config.toml
hidden_size = 128
n_experts = 256
experts_per_token = 8
d_expert = 32
d_shared_expert = 0
normalize_top_k = true
routed_scale = 2.5
balance_loss = 0.000139
router_noise = 0.1
max_seq_len = 1024
train_tokens = 598700000
max_steps = 4568
dataset = "wikipedia_en"
Below are experts of layer 5 (counted from 0) of a mixture-of-experts language model. Rows are named router (the router's row for the expert), gate (a neuron's input weights, with its number), up (a neuron's input weights, with its number) and show model dimensions 0-127. Each number is 128 + 24 x the weight over its row's rms, rounded and kept within 0 to 255. Numbers have three digits each.
After each expert's rows: "mostly gets" lists some tokens that are sent to it at least half of the time; "gets" lists some tokens that make up at least twice as much of what it gets as of all text. This comes from a sample of Wikipedia text that the model never trained on. Tokens count by the router's weight.

# expert 153
router:129154128137114118129136143084123138156156168107102136113141150126139154148139135125123109114130149118082121120202159112115132139169131131174110150126162132084148133124098095089099160118129186114129135145117068101145149107155172083135132120077146127169158148117090115143134126147133152109110122138114135138111148107102133114078152128134116142151151153134156128136113155170180169135146
gate0:102120116111116191116121129095096136092109107155145146117113107154118145118125102152119154101105120127144137124138124082142127141133106165158131135130144102120164153112169127128109145103122157138136140079147063140130154094086129090098105170094145094125146088147121137148181140120091098133135131099122115099136056137118103090127107151140141142148111127155159113151113111138158097165122
up0:130093158100115133127109142126124142089179149126175145141147123090181115144169133100130109136095129074144114137121134115141153111154117105129143096117131130110089147161103101146160108098124152104128139136125104185142126092103098150114157106102166130110115109113131100105180141091087165153114081136132124142120131084156127130145128153156152105130137138144133103143147088078169138114122
mostly gets: "sa", "za", "ina", "to", "no", "ana"
gets: "s", "o", "a", "sa", "ta", "to"

# expert 243
router:105169094157108100076118166130110183126127148110117150097131086111151139107102087164128092076183166115111088138145161120119146176137125105130148122097162151138112149088134131104137152135151129121131141130112111103140146099110118113123197164096136088164127099162111154133136107133122136162147138138118154129131116124115103156105137105130138126168157111137165119116108140161140109120132
gate0:187169116154125093144136108093143137101145119132096179109133171114139058141125144111137128112150123093126097121113133143145167120196111154150102134121116076117137165124144157129156119147153149126111148126091152127115144139111126105105115143090143116134137085094103124104139119128159092182110124171090135121138106142099091136114128075159142110158145121132136120126126138157133110103112
up0:130155157089165139159112079199127154105146119105129121142110167099087102175134090131144123118143144139148129125175098122130146116110115112099107114126156112098123168145102148129103147089120103116158139129123154105076111147135099135138136128133136126131140138140142132114130092120137088101170151156166152126144175067127171137129129109095104104180107140152128100125125112147129159120114
mostly gets: " we", " sp", " st", " cl", " comp", " mo"
gets: "le", " st", " se", " g", " b", " mo"

# expert 85
router:122125108111114113094117170081130155142152146144114126116129101154150122094092083161148083127165153146073100094128162125100118120170118116174132130105165143119136135097069096134121154075106146110099136154114133112097107127105104096160168138080115095115136097169116138131129153133147142106113101145132132117112140146119153148160141108164132130133164118091131116146114123127134162103161
gate0:143123128092120080170105123121098120135104111105138102111128101107126150118110101117122090146124138133155113127088168122101135093152174155131120152148123122116095135074171161171150141106111139139113093146140150147149106121105124092112135170117122090122124091176148135131132090089132136136124083108131119105107105127127116123142104131080103178120109101174112140162104091102184127140124
up0:149148135142150123139110162125149157119136108156158151115160115130135137117086110134104109148094100178156111122141183137144126111138130081141149135156148141044129187120088168160118183075141139171130142142113156130129117110103126129172113104090148166116139112138120138147178121152111117109111154142119131162110122121125108167141112111151129163128127132136174127105143143126149133151126
mostly gets: " and", " or", " but", " &", " million", " while"
gets: " and", ",", " or", " &", " but", "%"

# expert 64
router:137147082144134118089119153122079150140150129138159109117100119159127095125109117128095104128122129145116097110167174111106148146174132118114146136098152125128093146127125064135118149124133152133126102189112108125144114101160113151124191132128149092158177110123145163146172103141163124128108104136122139159144125124125147128114138129141122150113145126100125136092099172144155151048120
gate0:156143098168079129134082109085145130099131132158128105098173099157068166119136133051116130130134118156126162124132143138139119088138153118110135109117146145130117143145108089135100148096141175102091117096116136161142141158121146157106108110162156127164145139160088120144087135115113126139137140128106121113120140121131108141128104122144128135155141156134160180128144112132125110060108
up0:091147104117113156088125140152107142104108138126121111161093102108091156141124143134101118110145090138084160124128129152136110163126115121111102122139173124166140156129154152146135120133124156161112122087152163112130161091154108169130137111127123119128171101165160107158151163110123105084129106129070083108154112171129120101154146107181150152154113113129109096145151132158123150143171
mostly gets: "f", " of", "h", " under", " f", " d"
gets: " of", "f", "h", " f", " for", " de"

# expert 202
router:106141114123114107112112173097108153157145099125120098119095123147128130113132118141089141110140121133105117105149151128102148138142132110116141123087128122111109163111119111132119131137128156137096125217108098108145169114159102117120164126126161087143146133163112211095128120144163134145132108151164117124127133111133152128079169118129132134145166127095150131097133161166175126091179
gate0:145175132117142134126116115136168094118132129123143116141159121147132100121163080126147113126180133078134141119120147150147115068141124113130084140141131122106122091139091152127146117118138171109159148176139050110100128151096162114138132102139148140142125118151110150148118110109118093128124138146108058149091106084105156136121094125124118142142122135164092126146143132080176117133132
up0:106100097156132138148123126136131133145105150161130141131118134076120139113117111163146131096142124170121170146130102129106089137134109153114129172150124160094125070123093141132103146117203137117120093118088140102102134120099141124120097143076136140120179117097102142176149081110131138150141119136111118157124132150143099159143178131096115130113083152154124112104123152081135103136099
mostly gets: " into", " during", " about", " around", " of", " along"
gets: " of", "ing", " in", " at", " with", " into"

# expert 38
router:164128140165099099095130157138113157167153152135098151128114148112146131120120138137149119128117143158096103103169193137125145130148133147164117128106149116124123121118104105104121171122101144108104173158097106091137131127146104109131178134076154142155155143135080120155134108128107163145121132165126162126109139188139155091092144115173119128139158139102136117150131176148179127130123
gate0:130080134138126132131125124110148111114172147149118131162118127142113086108131123074145111091129132129146139131152117099119138141106115073127157122110113144118149118115101153079136130129097154088146150169090170103148106123154087061133112118143125137118151138160110170114157139162105102087129142118137160136143130116128183087103109155160117093136122129098087100146171138118171136115117
up0:135143121143115132122130113099140112122124140112100158116108134156152155096107163124094107147114149119118136120130124159145113106116083094164132128083116150127137112133073154124107092109077107151132137157155171130113146172133137136073168177158142131097134141126118127092103192180113122121155157148113133132105076139107169120113154129137128145141171136105160101101172116127148118153150
mostly gets: " species", "Species", "ium", "ia", "iya", "ka"
gets: "us", "ia", "ma", "a", "ta", "is"

# expert 239
router:142151113124142108079115113112110171111147166111131154091114117127143143106123137149120087124163158137099078094152163091081169158158111099134104148130191133080108136139079103078119140113139133104135147141091134097122145114133118112139179137114151118143119110107132132138163127140129137139127119176131106114091147151079129126135135141099143128172152124125144141103096117130171109095144
gate0:124103106123144109102104168136121138139154102117189118124165126145116105101094157159080175155158133143128154122144107119104101167168121100175139127148096128133111107116059160107123131138095092142128137138131120154104139129136169132108121162114162077137155137113171104131137128122111125147115119149100106162140133108111113128095147147106150108143102157124115154146084110132138168158080
up0:136119129104135124078155132125097148179116150103090097130099147172119098131151124184131143126124120126095127125114092102130147096126130079106093118155154150114090114136108179119156106113117118156184157171127103142095101104100094120098113137154141137138153109083153151129123145123119126161154124147153172119134148129137135140146139102155124133172155157123122140097127108135130141095064
mostly gets: " p", " g", " ch", " car", " w", " pa"
gets: " p", " f", " w", " d", " h", " c"

# expert 40
router:144139124127093142076096133106128125149136122104119145130135118135147159070109136129107094126160156111116104095134146133074152149144059105178143161125136155153108159125127113106115152099155142143113155128125106119095146147132163128153125148124146135161114141113111158131164102141155124154113128141169155129093113116135143099110171160173148158172122130109155133118114160178184111102138
gate0:164160158102123152134131114106092116147142143142125134147139137132087142104120141165133157093125146106157126122121091142112153152133136104131126148139133141163126182117169159132104158082150168116132138161149130135137098138093128127138120124093133108119130170108117161170148091146176104160179139166161143101104107121117148125089102130098132124165143126079151127113185157132131094168105
up0:142140101100141138080100139146155106165102125104142122163183124100170145076123146109114103129122127121174115118120161149132157141152140153141130126133134152163110112161156122073101156115136145170146096109123137121113129141127136119108102138082151127104166175128133143140136124135139157100093117173157112190139120153118116134123119101171101176128136150118124132102144134117114110101064
mostly gets: " Michael", " James", " David", " Ad", " Nor", " Si"
gets: " S", " E", " Al", " K", " G", " D"

# expert 223
router:119129096106129125115085151073134140159152131138103125138112133160174131085129085156140088135173134158090116087134178121089135121159106115161136142113177115113128149091102093108146132114127126105123128138109122137082100100121120072114184132119120099119146114146102168149121142131133142099127100160125145117111130167113159156131154102143118147152124139081151133115074135142115147124147
gate0:152146121119157111087132142127164113136127152130130140103107105156134145147110140122156072128133119111121096118141078149084140097129122171100158110131146127114129148115068126166109103145146153116123101117144143095077106140119086081125160122146133157113129092168110171107123135121113117112125128132131142115141141150172162109154158088137118119124089102129138117198142099103108127068115
up0:153112165117101124121093139119161133130104113141096108130163117176118169121118153118131157105117125127132139139145141129164108151130118127154137150104140117154129155101170153134105084089123115124103140088158143101135131160167130112131112142141156143095126137118143135125142126165163149177119104104119143145134156116102113129078111145114112127171191119192133136110213132116112114080109
mostly gets: " and", " or", " would", " to", " could", " than"
gets: " to", " and", " or", " with", " would", " for"

# expert 50
router:143178131134113118126089147115079161150160105142108168127129151115129145112096130135127133136145162117132130111149174161118187157153118082121136172081135141095105136170126118122118180106188108138099137186106128075169134146155125119124160079122105117164124136107128130122129114145130141140114108130133098139110125106124151139115173145124165135140161118109115122130120111158126108082122
gate0:151122140162106107143141139126102114137130097131082176116156136149121107182122081108143119149155121143122149211142143126132089142159099126097125132095105088144128153122158116106124060167148122143127132137136114136173127153168154099125126116138165130121134149148112125120107135149129115174105080111107132159152122126092114142108102124108153160137129065155110113110151140134118134158113
up0:108087139143127132115040140133126136137118092170145146176105085121118103173118126137147158093061160127120146148124148145117132152117111136162143115122128143087140153101118125115101136092083116109153138143158107136126133128162120150127125187132116120114155128127103196111085116104126127134116124148100130129143127134164127135114141132110193120143073152127111119143152134141158124130117
mostly gets: "el", " car", " Am", " Air", " opera", "act"
gets: "el", "il", "l", "act", "am", "port"

# expert 150
router:121158096148110132127078135117101165103154161135108112086101111119151120105133139138098087095169115122108132053138135131120109159142104138123126143104149152103090163087081109124122158088158132129101130156126124136129119117149133130170120103130145116136124153134128174168117132121132168147127112136157149159104123134143137137121137117150097151170119162070136114137143176151110174085106
gate0:132105158185114099142142175140139133091109142138127145152151111164132103138146137138110132107159091143126122109101136102151122124173128186140138114121121164126098164103113104122102147087139118120131106136103121128140124094105195129162162177122109120161116170129156108163153120141103163108081100091153142158135111074104124107107129106123091130125119163156155145109129137110164134137140
up0:146133190081119124114156151115123089133072134162132112162132163161088107130126136139084116107069138112162141122104094105103112128153118140176117144142115108152122158170132099137095106172123145110143159113125121156158144136106140108136079146083118113114134115139101128156146126143151139127154133136101107098112139123118131144123139136175143087139142128122116072153088137132131128181100
mostly gets: "fer", " require", " train", " played", " served", " used"
gets: "la", "fer", "red", "ated", "ate", "ed"

# expert 11
router:115164098162127112073119142075116125153157108140132106144105107149127128103142128133114119118131143124072139078145145171105181145127146124145141150070153149139119154115115082155093142125124144156118119167127125094125123110119143153124156119104160110171122140107135171133162080145149148159130116157166132128127119134117172131079163132130148133133127124111146119109105167148171108083154
gate0:101133082112078086132178133111134109151146120124096111136097084165064141143112142114110088152109135161105163118116118136116115154149123164092139138090133142104118127117173105089142104125138120121126098079152124100148110119127119185106075149099145109127111123146158125124118149128092147149103116140108127140168115148113143108095137129180124120136136139138124115137129174179118099130101
up0:119119121114116097116098113127150100101142102129100116106121095123194142137170145144155154173200173131088166134130146118160101139140147095161122117126157116103100122130118119155148105112125115158105100108145112130154162106163139145114111121099160169172111105108125132128099165104122117118127133169154129110146149106153163145119131137155147157135126136067139144101077146146136125128093
mostly gets: " of", "=", " List", "See", " =", " Location"
gets: " of", " in", "=", " for", " on", " ="

# expert 29
router:113174086163117100127122173102094175154126171138125143136094127121170160112083096143158124096125150130085102123154170170140102142112117121153101152063138108156133142116118109113163146108119123144099131182097119127152129125142139116085149126100148143144113157129109141148102130133085125122114111113159133117116140162093125117113165107140153160126154137103156095152134169149147119125127
gate0:146147081082149118121185135096134090121170117125137174103107122113119162126106086086175160108159110131125135120152154117139142142150115117116114141111153144103145149153171146166131157128097100139151132110140098128123130143104102103118130132104128130129156121148111125096114139104080116178129075117127143103127165121137103127143166132158165149154148108144110128115083101166145088094156
up0:121165135089157140134161153131144101174109099152118150115147133116141120140138107171090086147175164151177112123126133125135106124095115127148128118130114160138105166147115148119151131126083080128105103116158105143124117116087105111129061112084096127091179123134158118127111119099126118085131122173191152133096110140082132113113125093151126132131126138113127114142115142136119129163102
mostly gets: " California", "ville", " Florida", "ford", " Louis", "American"
gets: "e", "le", "a", "as", "ne", "ton"

# expert 113
router:128194112120122102090101141113144134119151099126108149092102127139112160109100087148108098136123093155080083129148146098068136141160139105147127128098125128138114137129115137082138154113131152101102129115085130113109099118109124114152151123084111072156147137115133177123143135135145158124108118157141159161104101143111174114120133117180154135128181139132146120145097172156119137120138
gate0:112138184130135157126151153148159095133115115122117114167133115115140146138118127109130148157155106138156151110126124121146152111143146125119170158155144159140125106116089159083163125165133132102140123148177173140113156160196124152121124108194069117122130139135110168108099102130143158086152095091113125131117119135159093161145174121135134131159148086118139141124118121106139103104112
up0:145154180121135110117136113108094179101101120155166143102110139141140121132162117133141109129121114162124145107148120151095107184116131158155168173163130126133093141161132097107114127110158087163143133138126143100132110118106103151105114141145131096110139120116126188174121167119131141127117109123151132157139151091135148179112155109128139128141113097109164145137097115138143150118042
mostly gets: " \"", " /", " (", " (19", "(", "["
gets: " (", " \"", "/", " /", "\n", "'"

# expert 30
router:126174132141132141113146150111129138150163107097113151131115097107122150096090130147124121142158127127124109103179135184079136125156083084152112132104155149137124150143150121098145121101146163113139126145130082094080149128143088110118179122113163104151096112148092134124167151143112120154109126142152142117112115110107176113107150154178125145136180104102141111107128161158152122114148
gate0:160113139163160135104147122131112130121149132162164123125102114142135119132171137123133167105155117150100115095124138135083104113088125166141128145107143141125155135139143069153151174149143131092132130112140101087140114093115132148134157128132159192079073065147092169098125119110112086135158128132130134107089138128122173156154125099125136120101129136129137140165153100107117145118153
up0:144131121155098119088154146097145126127141135128126138158135090168059106128075103124102149167112149091129142105143109157144114117143118141107134072135139139091157150181150090107158129148152149121183120169137120094132132157079085111127134146106145104121128129150109113134151144138125113093120165133128162098119135138154122113155141166185117122120122119145137153101148160158117139145157
mostly gets: " Je", " Ni", " Port", " Th", " And", " Mont"
gets: " T", " Ma", " S", " K", " P", " B"

# expert 189
router:122178129130138068116118134097128140147141115131127134084115144150139137120115105118116123106161142147123121074162134154062119128130150111160156117100132109107123143129102134097116150109131120161083148167115113123123127141153142117114106127138108111159140152121120147133137160124163146173112105158166143146104152124067182127088145169149131143137122129097192117138094162191143128120121
gate0:146144084100123120078108128115156098113140091147133126128115121136092153114103167120089122138110129156123088166171143143155147155115117150130142113109122150129142166129136107103113118102141099175129158112125086125144125122164093117152087143114167120136167176116153164106132109088168129166101138144164147143149118110082133080124106128151130111156102138125110111121085121080113168109140
up0:166131135112098120157112100069186116114148072154121111131164137161145126134135126102167129135126156136134141143097142090136129123124166154096117165171173133127117107148165130140120077168168156142150125166111152143149132082125135084113147185146110103103125138168124162142114120127108123147111112141161133168150141141110117108144170152129147119128087140119132141100122133104134152105121
mostly gets: " on", "On", " along", " during", " –", " Born"
gets: " in", " on", " –", " On", " as", " In"

# expert 14
router:127150119181109098118130125114096115134133168125107124124076124127105150143104121186142099067134151138084123087129138161135136136174100088169150150084126130140116169142114097106161151129146127141095156158064098097107126146109131111123143088127137120166130167152117163133151149127108139101120143135152142156110154143115129107125139089165160132135155130132169150140122111148143154132111
gate0:149157102164077109089132111117099101151120152155134110125095143131129119113125117154116100117118125108135106118169100098115145114123124134144121091106136155146151155098149096120167107144130100155104116159142073151159122160153124076102139166093114147132103110110097130108124138125128104122124139128114119091115121127101107091120134051132159142141177138096167169159088100122111143138167
up0:066155108141119146130133209104125131130106158096092118125115125099117105125177129109136104123129153089166091141149138079132088119111111147123158135151152113148128133171142156115104144137120125130099140165127123109139147105098140133118145117136125185109149080156124140131099132145092142130133135090145143133126157175139176116126125090088118147114151130150170145086160126169129128111118
mostly gets: " William", " Michael", " Robert", " George", "ville", " James"
gets: "ton", "on", "son", "tor", "man", "mon"

# expert 140
router:119123122178092111101081135093077122163140180145088158060150098138144137097098123151148106119159120116102127088122140161125175140136104136132085155120142120149085161114115124112121155084149115127108148143119134126132126135134120115126137133088134095133120144140088150134117114104124131141122135167173134125078115108102118119108177129125114113180157105124149124136111159108142160122169
gate0:130146127145105127136134115095111112115132186140116128132101102136093167114140096167113107091144149085141154153140110130112161139152133141148084130114171087139114173132136181106114142103119095167124164113133102110092145102116113127115124145131128136104114164130114178126094115074121142113106109132161080148092085132117103124115151170147151094094130109162110112148109123132105167101112
up0:137108162144145111115148143118156077122104148115099143119142115132150143130093083089109123143123168127145091136143149099133108073124090079170127134159108151131097160098115115138123102114113134145133152111121091095115154111160148151105154115101130141130166154161122120162108126130089135133152148172144085141110103112112107101100088139131160133149136128146162148159147097124106139188173
mostly gets: " made", " plan", "tro", " make", "duc", "put"
gets: "duc", "tro", "s", "as", " made", "mo"

# expert 217
router:087201126135104074110123151128135171131149143133105159149093152113157120132083113144136099098106156109103079102147156138145134110156110128165109156101129121140052150122142094116111127112128136140104114179107090123131130118128121097152147100110131136160107152147111135158141124113128145095105116154141140143107182155104129142118145147149156154129157134117186151138117153131155145139118
gate0:078168130108099134135125111141098118115177089133153143117109132197128139113069134121133158151169139099133116119134112099151127145102120169085145118128135100075129147154166144132186098121137125128143095137144143126113111124127102114176158110124124128109088123127157088141144110161133163094109124090088127123116134130107146139133136127116111092116084105094137111143083148157133157142152
up0:122139091112139161143114120134108131084090171153128114137162074092153162127140138146135132115134149094119118146151139073113133128153161080126106143165129145154106201125122096126126095138125135099142128116152146109129105104135124157099149137140116146145128144189144120110126131097129073115140159095152162096134116105132088102152167139157180132111129165129141142137133107164093142120125
mostly gets: " University", " York", " County", " England", " College", "ville"
gets: "ton", "son", " York", " County", "ley", "land"

# expert 148
router:131138121156128101073110127097087117145160119085137135128114127106138153063097139166134103105148135134124113101154166164094141132141086119164140132098198117116123135162116108106107166075113146130130163127123131131115125150124147108153152090114145087149088113131106157154146115165099135136148140122157140144107117151100155137076144145116130142148157146094123136081139143146160123109139
gate0:136146106156093083140132123190118120099130100123111114115131152113104168090139142107104148121110126102099160116107114148072145152153124099121129136132174136112117161133135138108114132126119138107147195121070134146092106133125176121153133126170147114127113097136121153151097106109126103178154133158121114120150097149130126176114132143145107087116119141115139165155095120145157127103069
up0:121117090140118110140070111149115128146146138139161091131104143110134127103136095111161123079124133081125139182123108132117132114129190108112166146141111104093072161120126141136102107110138122098146134116159147133112158121103136137092123114096121109128143130102169128146131130125136063097149148106070096133125113135189085153137117145165138139139135097108106127107129124144146166146090
mostly gets: " Ku", " Sch", " Gu", " Mc", " Mu", " Jo"
gets: " K", " M", " G", " F", " Ma", " S"

# expert 117
router:153177110120096118131102140113110139146174136159104132094114128155120155119124144129115130080134115129096118121143149122101161150151104124117134123109172133127119174115074114097084123110113158169109135126091119117103134158142113106149158123125146098146160130148061171146157133165115147128132102104168125168105141117104146153142143160146146142188132124099122074118132148158132128126173
gate0:153123120143114127125066100114085134101119062173121082119161103130124139137112118181122149154125101108139133169155168144117150106128125123102149157155132104136120103104092144097143144110170117148114101070100102143120117166146117172117106129115134098159099065126139141091134137113119087135116144127140169128142142113113112118144161101152131129108089137105120142134132114115173136124107
up0:136113138121095128148127103126096127120115116119162101131160098182136119127122154150160117124114150143160153170117143095101135119136165137132120092133083139158107159161108111114129127106165134104130129175176131102119161078113100115125157094116059138082114146096117173107120146137107128134129113129128139116106153148151123107114084124089116110146101123208115168124144148113134130143126
mostly gets: " used", " began", " built", " announced", " took", "posed"
gets: "ed", "d", "ated", "ted", "ing", " used"

# expert 162
router:130128096113087138098099169118118134145169142102092123147065150144168157102119103134114125136128131160102122119134149172099122134156110123179104135130171095124104142130123070068106123097141126146129131132134118114107114102130106068144152150111137076149160138113105156164098146140111146114139107136135114141111142131102129135080159149144140123152135156117165130078106141173114124122123
gate0:168200157160135110114157111124161077105174105113091143114104088162172155139135102142143123152122119120113143103162103125150105062128148132109159125128144088111119152132093155150124101112134101178116131168116102113138099105140080065132136126097116123132147115113121118134133134146130129083158133150142139147107114109161117113167151119116127124156119106110121128099093127130130139140103
up0:079091097113127150091135125113145148102150163136142142184097126113146128119166174139089102111131116101125145137091133102104159150155119100118114103128106095077156123103156111149133141115128104123142106086112086096152144128068149153131111142124099141113132078154130121068096122103111156108131143133137108093122115147135100098120105117137133113141122101114109098117076102153153157134105
mostly gets: " to", " help", " would", "After", " between", " after"
gets: " to", ",", " for", " after", " with", " between"

# expert 28
router:115171125150131115112085131110140160110151129132116118111113127123112156106100113112101099130130096151085081121138151098055105141165134141138104149130145128106102126139137115089149171116112144111093128128105129112134118097136124113177150116107123080146157149129114178134135091136162149128118119147150149160145141155100158107110178130173163172122149114129126060140099163149127149116133
gate0:121098126109107132098143148105148114121110146113134113140130150122086098153144150102125134117145149128070145134120128145165097137127085173158105125105179108106122111109174157130132141116078120122127171094164166121132160134106137089093094163096121137147127167132149137168161099147078136119132162116105097142111128153157112157112098159178118131138151152122138102151129118186137128134143
up0:108084121166173141132093121113150150127199121101161150144134093169147087166094141121081153143119100154101108179148116144144149135105146134137129131133149132142144124117142140151149084130137087114144160091126141123119130173120135149083128116095113121139156133136156107110136141122117124120171141089168140127117130136168121128188131148165136150148114096089129135127081127130099165134129
mostly gets: " \"", " (", " (19", "(", "[", " "
gets: " (", " \"", "-", "–", "/", " –"

# expert 4
router:105184109120087094115076125083122135106161106111102099101108116116125163114078134123131099110121111160088100108166130105088111141154131110139105140124178102154112114157126093107124136136123129097065135133127116090136111130129133139126129135110141116125137153117074169115134130158133124122160133102160162160113153168093158117115129134160135123124138136130121069117090133172129135116167
gate0:163135129114148086138113157109106123120163198159138146101131156152131129155134159098099119124131116143116119108133136107117146123131111119104145130183124107143119118127109119168109138090121175119163187136112149069138106145111134090102137139138129078105129069110086114142131111140141106113161149132163128150147116119109166126134149156161166107151149079150130122115171135130098120152097
up0:152131134132135074152103156101097195127116146113121101124101114087108179101126128148101192154119118103098134139126149110150118145137185121181105163166114134125102109158126130108134146185127169108170143124164146132125112135110100150146115104144129118106103112110122123126153100101129121171117146153119105129143151115129116103078116115100094123157119134117139141107074118130124142101146
mostly gets: " (", " (19", " (1", " (18", " \"", "en"
gets: " (", "en", "\"", " \"", " (19", "."

# expert 212
router:107139126141114112058091139102112108142150125124136110106121112153148146081111114149147100105169107122099117104149147155112137191140104092189151148134168132162133133117097126105135133093147130122128163145097106114127145124172097109104166109114123113153084135083136131137166128155104157102146143130161142138099130154120156127103124115129121147181162129094151126111122144145172117092151
gate0:165108120130121137121125107097129143145127137140112154133124115141089124172160107121099089124157149107153145138107159113132091144164106143141130123134156127170073149138115127145115136142122112100115176168078118079134108137122078158120143115099146090172116160130114118165125165116103092068086141168147139123138075116110121159093131133141160150137079116122130121140152104121121149148106
up0:136160147134134136149155101157115124149102173144165173152123151117142131095127139139147147125080086103147127145123113141099102114158105147134114115121098130128102165103122139151172090124109165093133131118141144129127150109154099153122151110128082123129117156124103084151112088137153143152136107134127093111147123135131159162102129148154063081167123149111138056150132170131164140109110
mostly gets: " Na", " ma", " Ma", " Ni", " Pri", " No"
gets: "vi", "ri", " Ma", " ma", " Ra", " Pri"

# expert 103
router:137140046156137093104109126133105163135152138112114128137123132129160147094123126177155131122172122148108094131146161117068165148135126133137112123135176130089125139129068082122118140131188142111128152144119128113138170147151133108137150126114149106132126093130099181181150122169116137139121129153130156115129149127111161120117157158098143107143161149097135124110134166142123151109159
gate0:125113111098122122117144121132129109101166108101149116187133114142147107172149124147099132115112137141147163171138096102106133152152147110126126172129128128126102163123122143112148148136107119101193085165090104087094144128161100182091136095154133076121176154111110112143150120130135083154095133120143148126126105119123134177127139122171147099116144133130098165155129156138095144124113
up0:147139132083101128144105150160138180137122112118137132134100173103150127104098156082067091134176110115159093109135144076166097111163104116157166148140142143107103062180139168113149112144148123105148124138105147176132159137143130162140136131129140116114125103168103145132112107119164093135141099134157124154135114141139126125120092103124105156104129150131107123124129139122147154125106
mostly gets: " b", " c", " sp", " f", " cl", " wh"
gets: " f", " b", " c", " C", " B", " sp"

# expert 249
router:149202094127124091103122133098091148127126134088136169143071146150140141106108113135134124077143130130080129122113168124116108128133122074169098137095173129148143132102146112125101170102121156133119157157088092086104118131148140103152161123122147141168143154141104160144157128142121145124109161133115146164142151181110147098132136122138128170165120124123150114146122122129139118154111
gate0:119115081151129108146123139149133108119107098137134137138098070152151119155093127170122179118118108162131101099107136110095120156104104133123122135104111122129158151152149109089155153105133120134118130129118144059153111073103124140079148147136121148135121112130103176113110128145120107140163116097124156073154147194121127137114128104129159102151098154119090115157124110147166141118090
up0:154150122105132116173056155158142079129155103141070126184122167170137093116126135125106134160134125151113101147132112134161151100149150153127112102137144133132064124120107117100091138116115123095098133101137131145114114129133121143130134111156131120113136138091115089151128113156187116144141115153130082162124118141128163144089109124136178143149120120139150141098168105123118100134165
mostly gets: "other", " father", "son", " brother", "ome", "by"
gets: "le", "son", "man", "se", "ma", "y"

# expert 33
router:125145118143138089075110149119099143124140144160134164121126100137144132073103152189127104105183140160102119127139142124123169159142134101140117144124169123113101170150077115111142154124113125128122163145101125111157122099125121110136188145109109099148099117126141140162141148138118157119169122136125174111099122141077147130120170126144130145150164107127164139107116127136163105088178
gate0:104112114123101134121099159120085136148115129125107128119084088143104149082168173171113141163159103095147151187120144131118126140112121143108114141155124155129117132109098168126129153060101115150136112113130148151104117129143159106099130171145174100141144123138134142127163131119143121157161176142138101122146113126106114138148143175135162139172150125147141162140110100141169169117092
up0:138103138112092098118094083128157100149145124162124113134120124077116104126145119088115131092100157145127080126127114143143134118136075133115123159095124130122150090122110125094128107111155151095134097113092128173145117101104084146135139129134121124097100116143122092123110160116128151118102116126109168184115142168086119163107156097167165120129113107129127117065136168112156121155160
mostly gets: " sp", " po", " tr", "app", " Sp", " dis"
gets: " p", " tr", " c", " sp", " po", " dis"

# expert 129
router:119174114145127109143109160098085165168158145135135093120104143097138136110114102123147147077129104142125104113164173122139119146134173096101105164128139110123108120141122128107129112118123143116078136184091103121152159133109139119165140128113187126149107128137086140133123117157140146139153126111138143147111142160069153119123137114145128146158137139112139061110100138179184134111122
gate0:178156150183099139161083128088129144125100090130121125109119105145124150128137095146158152102140154135102079123113089135161143108131134138135104130152160126150116138185140151104116152091141136159121117122133169152139161116143124097138140154130103153116101156163151072135103173132119155094118122147145169115168155130116094131145143143148100134139110123127114077112120100141150141147181
up0:126161108112097132168143133151124133129105104092156120115132135124152108139193130111106117132071099144112105140154131144124158113120179132102112181133105181144116128143120143152131083102136124143176117144118150131122111152078126137117116105120142123091120145131132142119135149123094177118162104186147190121125150161104138160139117113116167166149102136121153134142138137141084091144160
mostly gets: "ade", "den", "que", " Hall", "en", "è"
gets: "en", "e", "us", "le", "ch", "es"